Weights of a small mixture-of-experts language model, trained from scratch on English Wikipedia: 32 SwiGLU neurons an expert.
Below are experts of layer 4 (counted from 0) of a mixture-of-experts language model. Rows are named router (the router's row for the expert), gate (a neuron's input weights, with its number), up (a neuron's input weights, with its number), down (a neuron's output weights, with its number) and show model dimensions 0-127. Each number is 500 + 25 x the weight over its row's rms, rounded and kept within 0 to 999. Numbers have three digits each.
Before each expert's rows: "raises" lists some tokens whose logits its average output raises strongly, later layers aside; "gets" lists some tokens that make up at least twice as much of what it gets as of all text. This comes from a sample of Wikipedia text that the model never trained on. Tokens count by the router's weight.

# expert 74
raises: "s", "As", "H"
gets: "'", " (", "\n", " \"", "1", "==="
router:514495528471512515466480495538450507505518513494515522527504493452517478454530495509474507534544537471476522477497502477515520492501462489532519507478508491484469467505492455517508473504477507510500477536538512500544482525505504518477473580502496509470501486512535524545529493463462524460500489512546470536550489472467520507515468500488497497522483524460453505522504460505470498469498
gate0:519512509501481524510491462504499519517517483464502535479522505498504483478531496480483479514465527475495484490480493483550505540523448475470511495495544498561509481505512514464532483554535502522507493510530486519509472533472512478486489501449456462474507501484517513451514480514454512496468478511482479517498515508503458534507446509487464496530550509547541493493481481501478513455556
up0:510521505486522519513509493450455502523518481514530496485502497452481502478518484456500502514487518485491489474448462494516509518518487481488547476469506488505498481513496479520499465501542481519487511483547489482528504495458489506452511532546512460463552485499482494528553478556460496508515484495515521554492470474487531476515512534535515473517571466502492496543518464501492491491521
down0:480489516493511482455478512477467505498490495505507473486542532472518487479480517555507468531481548500477457508477531493483461510472528508550527520488525536471541503516540520514484496523533506487527454556461495506515479455497532471507480534498497507532475516502508529490464462489482540470510532475497478494525494518506492487536530486497448499537481455504471497486460489525529523520499
gate1:511506519505482522490467533516472512494522515461467481506542477489524495489532502483504499538540566512539533466491531480534511501541538462499528504464542472515513497501498483489497518527525498514534493467480536557498507521525491523479515574474482499532484541468478496510551479461444524497466501476522542478514503507493489509503484486489484517530530538486496476491517506513484474510521
up1:514564498529457496494480473539480522514496498498536501491482508492518484450486497536507510472511498483602494496477510484546496484505473514477477474492492482506501533521519531483481521466472534503466477490533472472523467493483516559493500505511465467511528491515453466511538463550516487473498516510500477504495501508531480462523523520494519499483541530491487460517476502483515465490523
down1:517491496520440538543510555506513478492504478546462522475497504468480562482470521511496574479528501497503471509495515492523503482470478468513510492542496513462511538507500471495497515504519517510499523514496493508523452471483465505478463477497495482493510493541461516480523509511464524538496496538469512510553463544499508490528480509518531486486510491494517476519551522549537521526499
gate2:500542521488511484502485554535495566527513476508489520467481451477532507493572528504507494506526539452505503494445496487544482516478524483480506490510549495514507473477512489531514528504508503476504482477517482509498479530490471473442548501515503521473531484542480500479518486554493503520509511522482501469538450507498456507528492517498480495532498460488498497507479492461473505521529
up2:465519502504524521520513523480506515496453516470473527484516526531536537514547511468473475486486490481470471483483498456502469534488514522486517475485511503493492475499531495509500491521505502532515521467520537475509528479491489470472504513488465539540438448543496514439487498499524495521507509496508526465519478485477531495463471517489484503522522505548479480509453510583473515516487
down2:489526489491526497511504480492544506468519450469474503500511497513539493480493478535486485520521501501541508530498473509505511469514486474508510505474498503539510530537486468520552476495547517536495541532513523479483457503466506489496482523520499575527493508514497547486468493490488518489495513527490480503526492525520597492509428532488465492525482512530485517505486515485540527487485
gate3:509554514466478511477474478484497506479514519547495436507504472497483466467442520499514452536510525510492480463501438542493493526472512525569475538535484509528488504527523485480485474517443526482490546500498522521488531478472509559505491498508534530474520493527488491534503509519496497499477485492521481494483501508535525507525516500502487469470526525492495517494515497528452494515521
up3:525508538519468476465479513504515490485486536496501506508516461517448462473493513496533494495469514520481501532477496517512475505484486516491499491529507527465496488480489521520491520448518501492490529486478493464472477513507498506523490457469540499478543471484467485532547505511540504529581489507486477474486468534516477517474489476463491552493542514465475517520473549434529493489510
down3:546500467477485484490544495494506505514523483473489476510510483504496440475483494498493446535510528527518469514493456533502504520478448510502519511496491534497537532472494505532549479521463552522489541550513485522503459549478504501499518531515468525529481479488529504494507498473467505486502520452491460518504529476505557527502491499454510466497479445479497508503504503488483505549504
gate4:458463497532510565454477534517480474522504503529501539491480475504501518504516492536501487533487489513471514479502466531517513492459501500509501520464530503476499508525493503474488485553464490474480509489489485504504484539511518527446489547537483450510502479477534506479524545500488478514529480526500539539558464512514489521514445525498534503463470500518452500499493486511488485547504
up4:504483508539543463526515476492580516526493527509498505492529509526490489459468478508482527506506512510491508488510506541504493478476490504482530467491501483502561504436535518493519510496504549534474520505489504521474485459537508470537545484515476517469514511503491539441530507489523537480492469501473492499482465516516468496481498496541505499538501493465511482461511471539498504446471
down4:509502515507520514498490492450525488503481510499468440543498508496534546478500474545507456510505468510535519483515489520477527483521531471491521481488461475501486490473501505503536546468492474503461496543510496498467535511493493503525502499525473502511483479509495536531504484514506531529532476494503462493490488440466489578489530518486483475480535509483511474479500516566523458480457

# expert 125
raises: "ir", "ant", "ire", "its", "e", "ance"
gets: "2", "1", "|", "S", "P", "C"
router:476473482503515497513512528518475537483527464482496428500493498467514474487514474483476524488505489508548539491459492501544490512515551510537490535471488440516483482515505498496471521518492519524512498461521506480513464508517427479467544544516499497472520505477520490511511481443518503530539489476504490484518532493429514498482481536471488508508479502480481491513535473480518514500530
gate0:504481510511453473501481493505499467506466509509502491485513489515434465507519500473446515492453536535532484500505504492529487528483505469518491541530519482515516465515479529487476527471505482525537474506499541487474499487540464528464495522475484499487495518498527508456494526487551481535526452549482507512504527505445464554491540510496509511481524498522503524520527443520511520490474
up0:515550519497478489449480490472489504469481560491480529475486519541451473511511500461501488557516498535499486521490458498481497509504484528513548483475433497524494485512503482475483511490531490478515498513523528493537499496526525510508517505487542500496485443475485490501505547529517543513534473494482454484492542487464513516501500468483473499485464545520507509511470500500514531524443
down0:512513491511512512511489472536477520510496508502500516522566524461506533476508487467506525518494531466487528485482484534509523506481466534535493501464512478498521528484554466469521504495508505491522536483462539496488506486508484494491526549502500480543540498505543471514539491493488478498532472495482435478448450530530467482460495534504475519503455507490546497485495515472452473492499
gate1:471513470523463493494497556500485571490521482503505497511519485524518466499515500523442526507468494550518520493523502453514510557469482487492469479477496484482526466500521476469535471513475500506463526505475495530509499534493508491478512487497509567517494546460555476493492498529465475535533484534485493463489501533483503471483474516486523499485459515488484501514514494479454458513494
up1:492505500459517491488525470488472480518496490449502455507460500493496481532485475521502515486522471477532498522522481457483469492496535497497523533484499497494505507481509510525492498506508477495520474504520532503497508489496449454552550512484489504526452528493518452497529444438474476491485501459523534523454481532455524512496497534491526506480497505463486486524519547518538471529449
down1:499520498518495543492469521471520552514536495574501504513475542490502517474466463509490501494518514538502530482503488507556497529490495535485439467528476496510506453546499501505516499488503566496453464497477503502509554500509501503506497526485483540511468523474523519517487522499527469499518462528462490486485498516544455489503485502514472512467498490457499548503498524464490475505492
gate2:481482526509515501507478554430474506501493443506493479511485475554484489481527456488512506472528494473573479458472531490495485543491511520504500510462498515546478492497506503481454487532522496489521493493516529543519518515481454505486535525512507504498536501520482537520510500488499487479532524491502505506512547471485492531481517490494518490510492521468452511586479470487503519500493
up2:492501492509487485462519498494484510545495512504533521458477517507538512549524489462468506468493471518484522476509490503509524490477487485489508480453515485494530559493463538511521487470437509509489494527506471545478485500535497495522530464506514534488495517472484506494532541512471465432485453526470520534526473496464503475504534535541473536499493494498494448514519512505527514474531
down2:530473547483497508482524482527478510486444484473522524480509490500512525486502511439534503516507519514528486526503481513455530525486516508523464516498519479482490501463455559487489537495468518496494548471484450474516465526517536508534516480507548489546460508526498495492440541482499494493478515517497505536526446544491507504491515517507519471469507506485502459480501548498483486487494
gate3:502537466498501490478533502502525525463495457515487531474514481510497509530490466494524503501478528504526503522465498468516504527543489494501493498468497432496491535495484511483526539516485449489473524485503492495458458506553490544491544535492514490488474475461508494502468485489513498486546486554509491535437454523460466512509481511462466497502506470493460520494522489478498531512542
up3:525484507528516498525543540497475494543478496517536530512508480497501521487506510503502487470483474470504499527501545432520485483539486487516499477462509505484522476467488476451480494513466494547477546508479487502477485496488523514534520502548499495515519502481531483439543529506496590529508467521468460487484493548493494493511486512512468519457490472529518524482505502470494504525513
down3:518474487534484496499483504518508514482473481524443519511493484495523522509565497459514491518481491496442516533495495561525490522489520483445511535485490507511504480503493472550501485466489468485514494469509511512479469473471489498479530451487538486515467498492496469461511526459527478510518552523517547459492495530504531478486521508528504490474434524500487528527507500531496470466496
gate4:527465511524478520493548471515511545547490515456465481513550524490496536499492471510518545512511504539479442475444492473562498485498498468513509509501497541533519506478542512487496486448458439482525483536478490512476493450513469513499515476502502480465508499475502533500514474489516498489509500448503510490512478489529511492530492473473510484509520485469492470516509480504525457516517
up4:479506477491486517518535468487510497536529462494509470536519530491515524473538499534443471450487493526540520503509486525500457544502522509506534519504515488516492534500501524496484500474520528485489527508501487496488551466524465480486470472528454498514561497502522506466500460542532494538501492491463423465500541522497476521506508481467494523522500512470511491483501492485465466476516
down4:486484538453480473466521484493485492544457505491512504524489524482514516491527495476510521512481509527505456478504505506504520495503531527545506539507498514469509511474489468476502464464452428523485514471490519488502512491491524546493420468454511536477531523484489500482503479532484503499560493510509492558476454492507470510532478459520496503508476475496514469473473522487490529509512

# expert 71
raises: "idae", " =", "ica", "ise"
gets: " ", "\n", " —", "–", " +", " −"
router:522540478496478482505522491528498494529475500494479531467501492438525466470460512480475470501492473458474523476531457496526486487524480540524495488451533531470503517471540520550483467526504521468472473471532496466524518503491481529483442495534498524511468468515511450520487511512506496548503540521484508516483519475499514479513489493539514516530544501504491479484470455490495474510485
gate0:491524524484514528523512463487494518498456506533475491503551527503499518506497534508502479483524525519541481548501533500463499489519529524538553482503444446478468481499517499511524524497498495484515501479525496481456487451484493514486497509532546482508482509495473576483496483493525520548532487455489524567496515487473495499530522533506496520485513503536516495520524532524483468467499
up0:501465536476500483510471469506470467496480496483516508500451508501526549489511498501487514499510490561525518534453511510487503475477503507479492488546492525515507479499524535480548533443484510483493481486507508529499515510542494493518497526517512484508528478488517441485541495484479529510501484498468492500467511492485556521477520445479463493447483462489518534489446489472557505543516
down0:528541492510488477492513484502491487533515509514455490489496494499504536515492467498539487491494525540478513497496477455521491489500481525536541451414532512487522497483510534528497483505497532494532492515515514538532510492508517553503455472480524528509573480498519534532479512485531493560489469467473511521484530472503503461535513515533494525452509487472536494482498513486497499519515
gate1:467501505530505548480472520450512502484524533512543500491477497487473514475515525492494490529484500500495516492492509477460525496509513500495501510486492459505522493471480521569471494512465461509522497546486495504487466436492488476520515463525480521507450528478525462494504566456512531505461520505451450471457479508519508459541509469511508504485492484523487463491506470485467482488488
up1:436480460509497476486467487527497535514473523521489483486486485497494515493484497500507490517474476484454510480466469519497493498494489506557495517511479498536471507522452460523472486455511489527490485511547525467463539538469477507561492490545516462567479515495491490492458478512497463496475459525511505507473497512516512500501487504545525480532474481565494487512501503489498474507465
down1:529525467551522461509498470522498519511515479501566504521493517523508535536507425541502512490510468519484493511486494507507489481479519530516505513489530481510550517449542495500584517482515533473475477529533507552470490478525495488500500506519453512512502483528520484533449516496518523488513492503537482536536494498482504496497519529523533489501477480533470533484500501474525500496501
gate2:533516508497453550515562486506515501501506506517503469492455478488511448449489514476481473528491496478509531515477479507487554514497454462491506518485481468524475522511532488484494514482507471527517437536517456467502513491475511518478475460497480542481488521513489508511514541462543473530487499527512519526504456480523483509484479478510504523448536522503496493510541469524507469522495
up2:479549518474495466504497472465510502453523499507519495503504479500494528522494468517513507559474570508499482507547526528501487512505485453485488514504482474534544514524460466486498504550543494499483556493540514523506506463518462480485541530512490450522484454517493505533535490474531503458501508459484500512474492558473480518517465488518515506524486498489512513480477491498509509470518
down2:447512547523520525495498507508507527448531515498461529577464505532520514502502504493501521553550511475506517471532513538546467508525490518497505470542500505484497457518533511496531520534513486464500515522511471506485503498544478460485507540489489520490495490476513502504514493464469503495508487552534522487508526500475505468490428474458529485511484516523471497497505528485517514517492
gate3:481484508513497535495538452488452500543563483468458476490515549527520518517479541502487482520510458476503502479538542457448473460456504539505496507477489529472571478520526523497498481476460474490497503501528461480494488478527489508501506519503503464513496510486478483472482520531517468511471513530501478509478442478501517536500481499499508504505517476519472466496512482514526509487478
up3:513514471476488487496496521506497517541490498504507492535497461517485495487462481490503494448480548557504464485523465488507497515486520481511503493526552511452540473467505535546544537491528509488527506528482475499488501538535498501451504473470494489485521457527493441482522482476492511467535491502492526552518500488518424477484482511513484522511481485544462504492483519534516494479506
down3:467523457470536494519489473523507522492470535494535518499548515528497485487520479506524490513482499502504482518543468478530488459492520486510504522489455473536474511437516483471514501506540498446474546504495451504486548504519525542495521489509497498494534511485472513524480511515467500552488524517465452490511440543500513508486470514544494492519476491481488478502481529517465532467487
gate4:520462497514484476516493473494487488488443479509511492484540479530499540495491522474487527485481488465509503509483501514548492528501490530531475485521492487499463435531517532550466547544521511446543460488459433500479518488482478524531511529516532473495481498470512478532473471488500496511518501515477488516538467503503476538524460498484517507491542507521541522518502474502502487530508
up4:513495485547541457516485472509521512500482497473534492506473530467489533509495472541533481473506519480523497452538455489489514520497523488513472519509472519534483507478476543507480524533538464495478484519493512493554521540489502455469506513491482526503521491422550485501487518530477508469456551550485484488509489538489494465508528506502526549492519490481477471495501499499516488486493
down4:525580525475471454470492478457484462498534515521505479504477528466536529486514445498497472499428503510524507505453491505515519569510511495485501487461498482522521477521471511496496503494477488490455499495470498497476484474495477502478496542520488505492491478505519467463485518495523481504506543501465496476518501514527535497494467506469465491562510502522507521491495505490552473525468